config = dict(
    router_score='softmax',
    norm='rmsnorm',
    max_grad_norm=2.0,
)
Below are experts of layer 8 (counted from 0) of a mixture-of-experts language model. Rows are named router (the router's row for the expert), gate (a neuron's input weights, with its number), up (a neuron's input weights, with its number), down (a neuron's output weights, with its number) and show model dimensions 0-127. Each number is 200 + 40 x the weight over its row's rms, rounded and kept within 0 to 999.
After each expert's rows: a language model's description of what the expert responds to; "raises" lists some tokens whose logits its average output raises strongly, later layers aside. This comes from a sample of Wikipedia text that the model never trained on.

# expert 29
router,254,237,211,148,154,167,202,243,212,260,153,173,260,145,155,259,194,173,110,199,200,264,220,194,148,183,192,254,143,141,219,248,268,281,207,202,273,194,155,114,201,213,184,243,255,175,236,171,211,195,206,190,159,186,200,196,238,223,130,225,237,168,285,186,245,173,248,267,180,230,150,191,262,218,202,210,156,177,204,270,215,212,213,221,167,198,226,266,207,214,228,186,190,142,252,168,158,227,114,172,130,190,205,241,227,222,216,248,171,188,199,252,160,223,195,186,152,153,216,163,239,291,209,192,286,195,211,218
gate3,157,251,209,224,158,179,181,247,156,222,278,176,187,115,162,165,247,142,189,160,231,141,229,118,169,227,257,96,227,201,207,221,226,253,202,252,230,252,174,198,192,279,210,208,266,190,239,192,187,184,181,240,207,209,149,146,158,195,158,219,221,235,205,157,120,197,247,169,161,195,259,175,171,166,186,187,217,174,223,252,234,138,181,166,147,171,227,272,218,112,162,173,229,201,192,227,179,173,199,144,178,185,200,236,146,208,212,214,264,218,207,101,199,161,214,216,248,178,193,307,118,227,196,202,229,155,177,217
up3,217,192,213,150,225,219,256,145,207,201,186,156,274,249,203,291,208,218,192,169,205,207,165,165,276,239,185,161,235,180,241,233,199,214,304,128,163,254,186,198,202,128,223,240,170,249,146,217,187,134,170,149,157,213,217,196,208,213,228,177,141,178,166,228,207,204,162,194,190,219,204,191,164,215,215,223,222,205,303,250,201,204,219,268,203,198,177,184,135,286,148,184,247,230,155,148,302,250,215,176,219,167,213,149,192,261,298,181,228,129,211,265,181,144,249,142,222,219,229,166,231,169,227,222,189,197,245,237
down3,220,238,197,211,185,228,196,195,164,284,172,155,199,175,121,181,167,197,171,214,155,168,186,180,178,183,230,169,261,165,238,191,253,174,196,218,194,104,142,215,214,186,194,240,173,135,251,198,180,280,174,167,211,200,209,215,181,190,198,199,134,223,198,127,185,153,160,212,188,194,235,226,222,225,325,199,193,181,242,216,183,238,174,158,157,165,220,198,251,153,157,187,281,167,221,263,244,118,195,236,206,210,175,288,214,253,201,181,154,197,277,166,279,273,284,131,185,131,233,209,209,198,247,232,195,189,122,214
Second or inner fragments of split words, especially le, re, e and pieces like rele, se, ev, as in imp|le|mented, rele|ased, st|e|el.
raises: "as", "ment", "ase", "ad", "les"

# expert 32
router,218,168,158,182,234,207,210,172,164,280,223,151,149,137,222,223,126,194,133,188,183,218,178,192,191,202,179,203,248,167,160,252,264,139,214,220,240,207,194,156,184,197,210,182,233,195,157,131,232,136,221,229,201,168,164,105,182,190,207,311,247,194,217,267,201,230,153,158,268,276,188,225,197,261,170,193,130,274,154,183,173,198,130,180,160,232,264,178,188,131,245,232,183,148,169,182,173,267,203,180,233,241,210,219,247,255,190,177,165,169,241,247,195,223,281,192,193,206,177,171,182,152,217,214,249,203,102,205
gate0,159,244,194,188,192,235,210,212,150,222,221,167,157,197,194,276,130,101,233,178,222,239,250,200,163,157,160,169,273,192,181,215,248,163,217,278,196,231,224,163,186,246,197,271,192,233,138,157,184,166,271,217,175,253,202,94,196,231,177,200,225,199,193,237,158,133,205,206,241,213,212,171,246,190,184,234,136,151,170,293,149,253,222,174,225,182,218,213,176,164,249,161,203,219,211,196,163,206,205,151,204,205,179,187,152,259,273,129,157,172,274,195,215,245,240,214,191,268,184,229,100,172,219,199,152,196,120,230
up0,172,189,171,180,144,235,257,166,255,255,261,158,173,215,279,249,190,218,207,254,287,234,198,192,240,208,262,206,291,213,235,240,182,163,216,191,152,269,217,201,155,267,244,242,177,204,147,182,128,233,205,245,188,186,203,189,199,231,174,180,236,168,215,141,234,148,211,150,176,223,110,224,225,220,267,187,126,208,187,211,188,266,241,228,174,132,203,211,144,221,244,152,177,247,195,180,185,227,211,192,196,239,232,207,181,201,172,314,195,224,215,213,221,238,231,174,246,141,205,252,146,201,263,205,189,110,123,219
down0,237,141,193,207,201,173,163,180,241,212,235,181,205,152,138,195,211,181,246,157,139,208,174,262,300,238,155,212,176,129,192,163,137,249,233,271,126,183,143,161,210,147,200,180,194,240,96,194,286,188,223,119,224,163,190,172,198,259,186,195,218,212,173,156,223,230,266,185,242,226,180,239,134,209,248,237,153,181,190,194,198,208,230,225,184,228,105,241,235,219,173,208,153,170,234,196,278,145,186,145,120,165,198,166,157,179,205,212,192,245,157,188,267,177,182,169,246,195,174,256,265,235,240,184,191,248,209,179
Opening pieces of Latin-derived words like rec, dec, acc, bec, inc, as in rec-ognized, rec-alled, rec-onnaissance.
raises: "ent", "over", "og", "ip"

# expert 40
router,188,203,160,209,152,227,146,174,160,205,226,146,220,212,200,221,247,209,248,161,272,215,194,223,226,234,186,195,208,256,176,193,180,116,217,198,212,224,140,164,150,247,210,249,242,155,222,205,257,148,117,217,230,155,196,242,178,173,194,178,241,166,239,231,119,184,172,220,206,189,146,222,135,219,155,192,157,160,252,133,125,207,161,237,266,204,248,176,231,255,167,244,174,244,174,187,225,179,87,256,249,154,249,242,167,163,174,119,190,167,216,215,195,220,169,171,175,153,198,159,217,135,156,229,289,284,223,184
gate0,220,196,211,178,206,144,162,134,150,279,188,140,202,196,253,244,158,186,209,226,181,212,234,149,200,249,226,148,150,295,225,189,259,140,201,266,144,199,176,182,216,260,261,210,232,148,225,170,199,189,179,167,212,223,210,255,232,192,159,163,200,159,230,211,132,191,184,274,277,224,143,219,207,223,184,165,271,166,143,161,150,194,209,274,237,153,192,222,250,226,199,208,151,138,199,158,273,115,180,214,192,170,238,199,184,228,232,132,213,170,165,194,276,255,180,190,213,237,178,209,171,160,216,252,282,227,124,192
up0,240,222,212,168,261,172,132,195,141,183,170,204,133,154,192,188,230,141,220,175,131,224,245,182,169,197,178,239,134,286,185,192,238,178,194,128,232,168,235,210,209,235,146,244,125,193,200,270,224,167,162,156,199,170,242,188,212,222,236,182,198,229,191,252,154,184,147,232,254,181,163,239,176,269,151,144,254,198,150,196,266,156,169,269,209,153,245,161,254,257,220,238,181,177,220,196,234,189,178,214,219,238,159,214,168,189,220,171,216,124,195,156,217,298,105,126,239,224,187,202,246,243,208,227,267,229,188,149
down0,193,163,210,225,272,203,156,196,150,211,209,171,178,204,256,201,165,125,146,192,239,147,177,221,308,233,173,193,215,216,125,144,221,223,165,205,184,178,197,258,185,187,195,173,145,237,312,213,263,201,176,215,221,188,230,168,108,186,293,264,127,205,209,230,196,254,155,196,258,179,191,218,168,219,241,200,210,150,216,271,210,222,94,184,201,194,162,169,281,155,238,207,254,222,176,211,227,181,201,188,211,183,238,223,202,268,188,234,153,170,179,129,184,201,186,284,207,206,123,132,219,220,160,172,160,177,189,181
Inner pieces like ig, is, or, il, id after an initial letter, as in or-ig-in, h-ig-her, pr-is-oners, Jacksonv-il-le.
raises: "in", "he", "it", "a", "i"

# expert 17
router,166,223,236,203,224,256,244,187,248,192,134,198,155,159,167,231,135,127,164,198,195,126,197,211,250,198,205,225,115,188,139,212,204,194,253,191,151,177,259,176,171,283,175,184,152,197,153,247,233,165,161,178,266,221,256,175,173,206,151,263,224,210,243,207,280,156,218,186,235,171,179,270,258,161,150,240,193,218,172,189,163,248,145,205,173,186,254,174,259,113,173,197,240,190,163,195,215,142,247,218,162,266,141,202,247,148,189,164,194,148,222,166,248,255,252,257,146,201,174,248,198,239,197,197,184,166,158,135
gate0,254,158,205,146,226,191,219,259,223,173,256,222,250,219,156,170,260,98,231,165,156,225,162,198,100,229,234,179,201,215,166,204,145,231,228,194,125,223,203,228,95,180,241,193,245,204,241,191,164,165,243,108,211,203,205,203,211,182,259,172,220,219,183,209,253,160,229,153,179,216,206,207,220,152,203,184,150,215,89,184,181,156,171,173,96,183,177,225,147,260,156,234,177,154,169,253,138,188,232,212,228,160,157,224,144,191,241,209,177,250,226,201,198,193,279,213,217,155,206,126,115,227,175,200,183,204,192,196
up0,191,217,189,129,217,235,234,194,218,222,207,213,217,193,182,246,124,203,245,146,148,173,283,189,167,214,181,254,149,124,192,205,243,246,245,148,158,244,189,191,200,190,262,236,200,215,252,154,174,234,219,135,191,227,197,262,180,234,263,217,110,209,206,249,247,222,132,276,204,210,162,166,218,165,101,175,197,188,171,200,218,208,177,190,155,253,181,166,192,223,98,224,164,102,192,168,198,191,165,146,216,184,182,201,155,225,278,187,192,182,122,208,208,255,243,250,257,197,235,165,129,243,135,194,177,145,206,206
down0,161,247,197,202,260,211,283,225,164,172,196,228,201,168,159,222,185,248,236,187,207,230,131,207,221,180,220,149,210,183,151,244,185,232,196,155,135,101,176,199,225,201,184,175,194,186,299,142,224,143,158,182,246,147,176,197,208,224,248,273,199,256,205,202,212,192,213,172,227,134,298,188,196,167,173,174,161,187,177,184,147,242,162,197,234,126,269,193,82,182,188,158,155,263,198,224,159,151,182,205,278,212,112,268,253,215,262,224,226,187,184,171,251,186,255,179,148,198,198,204,178,193,173,233,170,164,242,228
Newlines ending table rows, sentences, list items and section headings like ==Honours==, plus some sentence-final periods.
raises: "|", "===", "=="

# expert 45
router,222,189,230,172,221,249,218,156,187,237,219,182,235,284,192,181,162,244,244,244,154,274,156,158,173,239,216,225,141,234,257,204,223,162,186,246,200,133,183,242,237,315,171,192,189,269,207,157,246,192,223,271,244,232,184,275,214,171,206,183,163,149,215,152,126,177,191,213,177,135,241,152,225,200,220,178,261,142,166,169,134,183,152,221,258,270,202,195,213,171,194,224,117,182,174,165,232,232,202,116,188,120,219,193,182,276,149,226,193,161,155,143,202,176,200,229,189,162,196,181,244,165,155,249,227,196,161,239
gate0,249,213,214,245,200,233,133,255,249,220,105,208,230,195,252,181,164,236,144,207,279,175,215,171,118,172,156,186,184,246,213,159,221,173,195,263,215,160,230,284,194,165,256,177,161,168,185,229,185,252,254,275,224,180,202,205,226,195,251,222,152,201,190,179,165,148,189,256,146,178,221,238,245,134,157,153,222,142,226,236,191,212,189,160,290,180,139,205,131,191,215,178,248,183,233,161,233,166,167,147,184,136,189,144,207,252,175,289,248,183,255,190,183,218,245,230,132,200,202,229,126,192,170,173,197,168,140,182
up0,197,234,151,192,238,218,194,194,225,162,205,264,150,164,200,198,202,228,255,193,211,181,244,237,185,167,224,214,149,223,239,241,215,242,240,183,242,192,201,190,259,200,249,250,180,280,191,172,252,244,184,187,181,187,164,156,248,246,159,33,207,237,194,189,178,233,177,174,257,180,136,121,134,199,148,129,205,195,148,196,269,245,250,250,180,216,152,239,217,216,248,228,184,244,200,109,153,216,210,237,253,197,168,310,143,158,203,223,248,223,198,209,158,205,198,180,237,186,245,185,251,209,233,144,221,230,234,163
down0,139,168,194,270,244,118,201,225,215,184,210,200,197,129,236,196,195,144,251,189,239,224,110,183,266,224,259,141,177,144,128,205,203,131,161,204,188,246,235,142,206,161,212,269,242,196,200,303,169,130,226,219,219,192,113,122,166,162,175,251,217,216,180,239,114,205,246,147,195,221,156,206,256,200,153,248,233,224,190,170,160,171,269,188,155,266,190,185,162,171,146,226,179,221,231,149,289,157,235,176,233,177,189,202,234,188,135,170,188,244,178,222,235,227,198,209,194,180,197,212,214,170,156,186,199,240,178,206
Middle pieces ending in t such as it, ut, ect, act, as in admitted, Pulitzer, hit, effect, before endings like -ion, -ive.
raises: "ors", "ch", "oc", "or"

# expert 3
router,238,199,231,210,257,148,228,220,205,223,145,155,273,250,251,240,194,174,157,195,114,213,149,144,186,192,206,203,206,254,179,226,198,173,179,168,213,136,185,238,162,208,236,174,215,161,230,238,266,198,259,224,180,117,182,253,195,146,166,183,153,189,244,128,220,223,140,207,191,265,259,164,229,225,253,156,183,159,189,171,208,293,271,204,243,197,173,199,147,182,265,117,226,263,176,237,248,186,106,244,145,263,224,217,213,186,167,253,132,217,250,224,223,170,235,189,214,158,212,154,193,239,205,182,221,125,190,179
gate0,195,240,188,259,231,220,227,240,250,209,151,124,178,257,282,293,267,171,157,150,237,171,209,167,226,212,115,207,194,184,253,236,172,222,205,217,206,228,263,202,233,148,269,195,152,185,278,146,210,199,219,201,154,206,108,149,207,146,225,178,153,188,181,259,236,180,262,235,200,161,274,131,269,161,242,198,166,203,218,235,140,254,188,164,252,224,204,225,209,181,195,175,245,288,145,216,178,185,188,182,138,169,212,159,247,224,221,213,173,182,228,262,153,231,189,202,193,185,195,261,178,275,227,204,159,232,172,177
up0,220,177,194,140,173,242,216,246,151,235,149,188,180,213,230,177,221,188,155,293,173,131,190,248,73,161,223,158,202,197,242,218,187,235,135,236,140,190,166,202,261,207,235,189,210,263,236,288,200,167,174,212,181,212,198,183,228,223,225,179,180,112,106,166,147,191,246,243,188,204,233,170,221,212,161,136,210,216,195,181,167,248,237,217,260,132,182,204,174,207,202,124,149,216,189,225,225,205,167,190,135,185,263,193,187,206,168,240,126,205,187,182,148,173,199,231,192,250,200,260,225,81,161,221,210,238,178,265
down0,255,169,197,276,220,160,64,173,194,218,196,217,202,294,276,147,135,172,151,222,181,267,132,175,181,233,210,192,156,219,241,208,164,218,223,221,283,139,139,142,263,166,203,191,236,164,149,215,157,210,235,203,234,228,217,196,121,171,165,230,170,233,210,215,185,217,180,231,215,163,143,220,216,216,175,244,180,180,203,204,189,133,139,253,214,231,236,240,181,109,235,177,264,198,161,237,159,189,251,129,165,261,238,203,192,207,193,252,202,206,213,163,222,263,229,195,197,232,178,231,182,283,149,176,156,211,216,187
Word-initial pieces beginning with st, such as st in stop, stayed, still, all-star, plus St/Aust and similar first pieces like w, t.
raises: "e", "ill", "eam"

# expert 39
router,250,141,215,148,204,188,143,210,206,181,217,145,213,223,207,245,196,218,229,238,242,153,242,150,198,160,180,274,190,186,212,133,210,206,204,189,169,236,176,184,148,184,178,150,152,231,134,204,137,231,267,124,183,261,198,185,170,196,197,180,193,223,206,270,209,233,199,179,201,175,229,179,242,233,206,201,144,155,147,274,195,168,281,163,177,221,205,137,239,222,235,222,104,118,286,181,214,215,149,162,187,183,144,232,228,214,144,155,224,183,165,200,121,131,119,230,208,249,180,149,159,164,271,119,194,215,166,178
gate0,139,153,194,145,229,248,173,194,205,189,123,114,254,180,153,238,183,300,256,162,231,259,224,143,193,185,235,198,253,274,185,214,169,139,260,245,280,276,202,250,229,260,207,179,193,211,221,157,197,228,245,237,168,228,187,245,187,223,189,203,194,218,166,144,171,249,211,197,182,220,268,194,255,195,207,252,177,194,196,257,210,282,158,245,220,233,154,130,227,238,204,172,224,117,271,170,220,193,189,161,231,201,148,229,253,228,273,181,197,190,135,236,231,224,141,178,213,179,209,206,157,204,243,267,214,226,218,168
up0,233,126,191,172,218,245,189,222,194,151,143,190,248,163,148,179,196,202,293,259,307,199,206,200,194,281,242,224,212,222,176,192,210,116,241,171,320,279,235,270,153,185,218,154,189,226,190,164,174,208,192,199,232,205,160,173,160,210,193,189,184,167,201,233,225,196,228,240,164,171,223,175,209,194,257,242,179,301,138,213,219,226,160,178,218,203,220,126,214,210,195,167,153,154,248,175,179,176,184,124,164,246,135,199,244,201,231,180,277,163,187,244,230,216,186,137,208,226,201,183,215,140,214,248,203,176,174,95
down0,233,176,179,203,154,176,215,177,264,131,185,277,128,186,242,213,142,186,171,191,188,256,132,189,266,180,274,237,246,145,194,244,183,212,196,246,218,114,162,221,197,256,249,264,178,219,203,269,219,253,236,125,198,248,203,214,186,206,228,134,129,155,204,245,286,240,213,149,201,249,179,137,214,162,259,173,184,148,179,165,201,190,223,171,188,172,188,141,207,189,210,246,143,185,142,220,186,189,218,130,193,205,198,202,148,173,169,245,233,189,246,246,257,246,175,165,213,128,195,235,247,237,223,271,158,263,191,190
Word-initial Latin prefixes like pro, ex, sup, com, im, trans in processing, problem, proposed, plus common words in and to.
raises: "gr", "b", "duc", "f", "s"

# expert 63
router,246,291,125,179,179,198,187,176,208,270,161,211,183,236,198,207,179,203,254,177,222,187,195,240,147,262,290,202,149,179,151,227,182,208,180,214,201,276,167,227,156,136,227,174,194,160,225,130,309,208,211,235,180,240,202,230,126,194,205,159,167,201,240,136,191,212,152,260,193,140,182,203,144,197,246,198,189,225,145,209,161,223,194,253,195,182,207,168,193,133,203,181,220,237,171,192,255,252,93,129,179,179,143,177,192,209,187,151,188,161,237,309,223,183,168,139,221,194,145,222,203,181,194,197,172,195,107,238
gate0,153,166,191,228,171,152,196,130,177,144,155,225,130,219,222,196,272,263,218,166,311,171,225,183,140,244,205,126,225,205,143,185,162,203,222,245,266,246,236,179,178,157,149,193,155,159,203,250,211,158,226,192,146,235,215,230,234,216,219,161,236,265,226,256,239,226,243,226,184,228,226,256,192,167,186,190,249,187,203,216,113,187,168,179,128,225,201,116,153,139,154,180,160,209,207,208,271,236,192,197,255,212,191,221,208,156,221,170,268,223,128,207,197,199,110,174,196,186,214,185,107,211,214,266,174,207,151,169
up0,181,208,183,122,279,212,200,207,163,227,217,152,216,181,197,284,145,276,133,206,157,163,227,225,164,224,212,193,189,220,149,215,254,199,175,168,174,275,253,260,141,186,240,214,188,184,83,132,182,183,212,122,209,162,172,233,146,173,155,140,279,232,187,237,188,179,245,164,169,107,216,195,182,168,194,222,226,254,198,190,160,203,109,154,183,219,208,202,217,283,202,187,183,236,191,159,233,186,239,195,213,211,197,97,183,194,104,234,174,189,201,215,217,221,231,224,166,191,190,134,211,208,123,173,223,211,227,159
down0,158,170,202,163,197,181,222,161,170,224,198,191,229,188,197,211,172,176,93,219,241,203,191,276,135,166,270,207,229,234,178,175,188,162,228,159,263,182,165,243,233,233,119,141,172,229,214,242,212,199,196,168,247,126,208,146,259,171,257,244,159,175,107,193,180,178,173,154,210,187,230,132,272,171,283,157,167,153,194,202,181,276,211,229,251,240,186,168,162,138,236,263,203,118,169,213,254,223,185,123,183,205,157,176,220,267,145,201,163,233,173,173,133,184,182,164,221,176,189,207,175,208,282,179,150,211,170,191
Middle stem pieces of Latinate verbs after a prefix, like lect in election, vel in developing, est in questioned, before -ion, -ed endings.
raises: "ing", "ed", "if"

# expert 15
router,228,260,214,144,144,118,238,203,166,179,263,144,209,180,213,200,252,191,165,254,268,175,163,241,164,165,196,217,222,227,175,187,197,87,170,183,193,248,236,190,175,194,227,199,178,159,222,207,169,203,214,187,191,115,203,197,281,193,163,180,203,293,226,239,224,186,232,153,165,194,159,170,270,235,219,223,201,237,149,296,225,155,213,134,160,151,237,262,216,228,174,211,192,137,152,235,229,94,167,193,203,248,219,216,153,263,222,207,195,216,99,187,160,148,133,225,195,149,228,186,187,248,209,203,243,220,172,170
gate0,165,206,168,170,146,174,114,188,181,184,250,174,197,246,188,235,275,192,242,171,246,122,138,243,187,229,188,106,242,186,248,187,192,191,167,190,249,234,259,206,236,270,171,191,237,210,221,181,241,164,164,148,169,189,99,133,165,204,140,209,234,151,128,244,246,184,217,245,182,177,224,185,216,233,165,215,239,195,190,240,140,160,195,181,163,95,238,234,300,229,205,197,220,254,180,241,251,126,183,188,165,207,157,260,237,167,204,226,202,192,196,236,194,232,238,180,214,189,146,217,154,213,187,167,233,211,218,100
up0,221,288,143,221,221,205,299,217,201,167,155,170,242,209,133,195,195,184,179,215,231,200,196,157,280,182,183,245,180,243,186,170,217,266,236,190,161,141,214,220,201,225,197,184,172,192,225,156,226,179,162,218,236,174,259,180,164,103,249,194,221,213,185,191,240,221,196,208,188,241,237,154,168,212,185,157,249,216,239,220,207,193,182,213,206,208,273,215,147,124,209,156,239,203,288,131,228,192,217,224,177,178,255,142,160,225,191,230,159,273,176,215,284,130,130,167,185,240,240,175,190,175,188,199,92,215,273,303
down0,149,187,190,262,226,125,135,170,157,132,253,260,231,158,172,223,230,120,256,187,120,163,206,156,229,131,146,209,189,213,249,230,232,183,201,205,129,177,213,265,225,189,200,225,214,221,231,213,201,146,291,154,135,215,162,215,130,176,155,149,222,194,207,150,168,101,191,217,291,159,198,201,169,207,182,190,197,112,242,184,190,189,141,185,243,159,256,164,188,267,149,153,186,203,219,146,190,247,230,231,235,183,213,210,271,149,189,193,196,218,209,160,141,228,192,217,189,207,160,202,195,242,124,168,169,210,219,225
The o of old after years, spaces before years in dates or lists, and short word starts like to, top, our, 20 in 2005.
raises: "ld", "b", "wn"

# expert 42
router,160,263,195,235,227,206,194,141,164,191,183,113,204,271,173,252,209,138,203,192,168,241,155,179,207,290,206,149,199,200,222,215,139,188,223,221,182,270,194,285,242,142,186,235,209,276,197,99,154,221,182,153,204,213,243,171,213,226,157,251,198,174,176,242,268,221,197,253,212,204,219,167,253,255,225,223,195,152,214,205,86,309,130,192,221,247,248,214,276,215,246,220,229,189,192,164,178,195,206,157,214,161,186,228,195,265,161,204,225,147,201,162,272,194,208,177,210,213,158,219,236,210,202,168,176,260,244,161
gate0,217,256,193,297,244,216,241,161,171,190,196,253,187,236,161,207,175,121,222,215,225,120,137,141,254,243,231,159,229,173,259,114,135,166,186,249,208,241,240,153,217,219,201,250,201,316,216,145,210,254,140,173,193,165,292,214,229,191,158,214,220,217,196,155,272,164,152,231,183,156,261,273,198,173,127,271,220,180,170,175,141,175,202,164,192,207,225,221,204,170,175,190,135,200,234,158,186,190,198,200,202,175,207,198,195,149,160,175,231,198,212,263,211,176,199,218,168,218,137,209,236,195,134,108,206,189,197,190
up0,192,225,164,247,295,262,225,204,221,222,160,202,124,220,203,154,286,197,183,181,190,188,276,231,165,165,232,212,307,248,213,184,175,217,149,206,240,132,186,200,251,244,170,199,223,189,253,243,316,248,233,203,177,141,168,139,237,180,190,239,255,196,131,196,156,199,220,168,211,197,288,183,147,173,272,198,185,224,193,198,192,213,182,167,201,273,210,178,167,217,196,208,177,228,116,216,129,202,152,185,140,249,131,230,246,229,138,193,148,219,206,170,133,227,150,202,216,183,179,184,244,177,224,168,215,169,218,252
down0,260,263,239,242,197,209,178,130,176,214,187,237,114,214,189,241,207,227,250,119,209,178,123,157,236,149,211,160,274,132,142,250,131,198,210,234,152,171,171,200,237,261,169,177,200,212,201,179,162,216,192,151,203,132,216,180,140,194,237,191,183,214,162,234,291,216,161,174,179,184,230,192,174,189,273,183,191,197,188,178,204,247,214,127,230,259,252,253,212,198,183,219,135,219,226,255,163,156,252,131,200,242,161,239,187,149,151,153,213,213,181,224,121,196,238,184,275,182,234,230,264,184,220,208,103,207,203,232
Middle-of-word fragments like ac, ic, enc, ag, iz in common words, e.g. obstacles, vacant, accuracy, villages, investigator.
raises: "ing", "ed", "es"

# expert 27
router,231,154,241,145,220,174,233,208,223,130,204,172,183,205,238,148,177,159,179,210,180,271,218,197,72,191,217,204,192,136,241,206,239,242,153,194,236,250,217,185,192,168,164,207,173,187,224,221,163,203,197,209,140,201,158,179,227,236,164,196,191,267,202,176,230,240,290,193,176,244,234,187,267,226,168,264,199,198,203,219,254,137,137,161,221,235,253,216,145,205,234,222,161,213,197,168,265,182,117,235,218,270,194,163,219,205,258,266,178,159,232,153,132,151,192,272,192,184,228,167,88,189,220,153,268,238,257,164
gate0,165,277,177,182,245,107,229,251,162,192,154,165,161,144,230,129,208,224,185,240,148,242,177,108,169,180,183,213,171,219,195,214,218,112,202,238,221,258,154,155,209,242,196,172,181,171,223,179,165,252,198,143,204,193,220,195,271,185,123,193,134,230,161,183,229,193,227,200,134,264,242,168,205,172,206,195,229,191,139,220,200,187,169,212,167,216,205,238,148,187,158,141,183,185,192,209,198,171,221,235,191,214,201,126,204,183,199,220,143,275,161,221,190,219,192,238,201,152,270,163,44,189,294,175,237,158,196,173
up0,172,182,288,184,209,173,263,188,164,196,230,230,193,183,200,237,194,201,209,252,244,188,189,237,207,169,234,220,202,195,183,209,146,121,162,196,169,332,168,191,180,182,227,136,205,243,182,170,222,305,192,147,239,150,155,274,211,178,154,184,94,180,167,131,262,239,190,138,270,189,233,239,173,171,175,130,146,263,169,218,238,236,194,200,184,278,111,272,176,184,215,169,191,166,203,162,235,202,231,158,165,132,208,234,201,193,167,204,136,197,227,196,250,193,178,231,252,189,254,170,140,188,205,219,223,192,193,200
down0,197,154,195,184,172,194,106,244,315,186,156,205,195,163,208,134,171,239,164,190,251,160,214,226,191,105,243,223,215,222,187,203,267,181,208,191,227,207,254,183,208,180,187,154,166,162,242,226,219,183,199,237,222,213,231,233,205,224,136,213,210,190,215,135,172,252,275,157,168,201,201,214,145,204,198,294,163,140,272,175,231,247,224,122,229,118,204,239,166,169,205,224,225,193,202,158,222,199,195,217,155,250,286,164,192,199,210,192,208,188,144,149,168,150,283,182,193,90,214,150,144,198,258,208,236,181,232,259
Inner pieces of proper names after a capital letter, like he in Wheaton, Wheeler, Wilhelm, ou in Louis, plus capital O or U starts.
raises: "ro", "ld", "s", "l"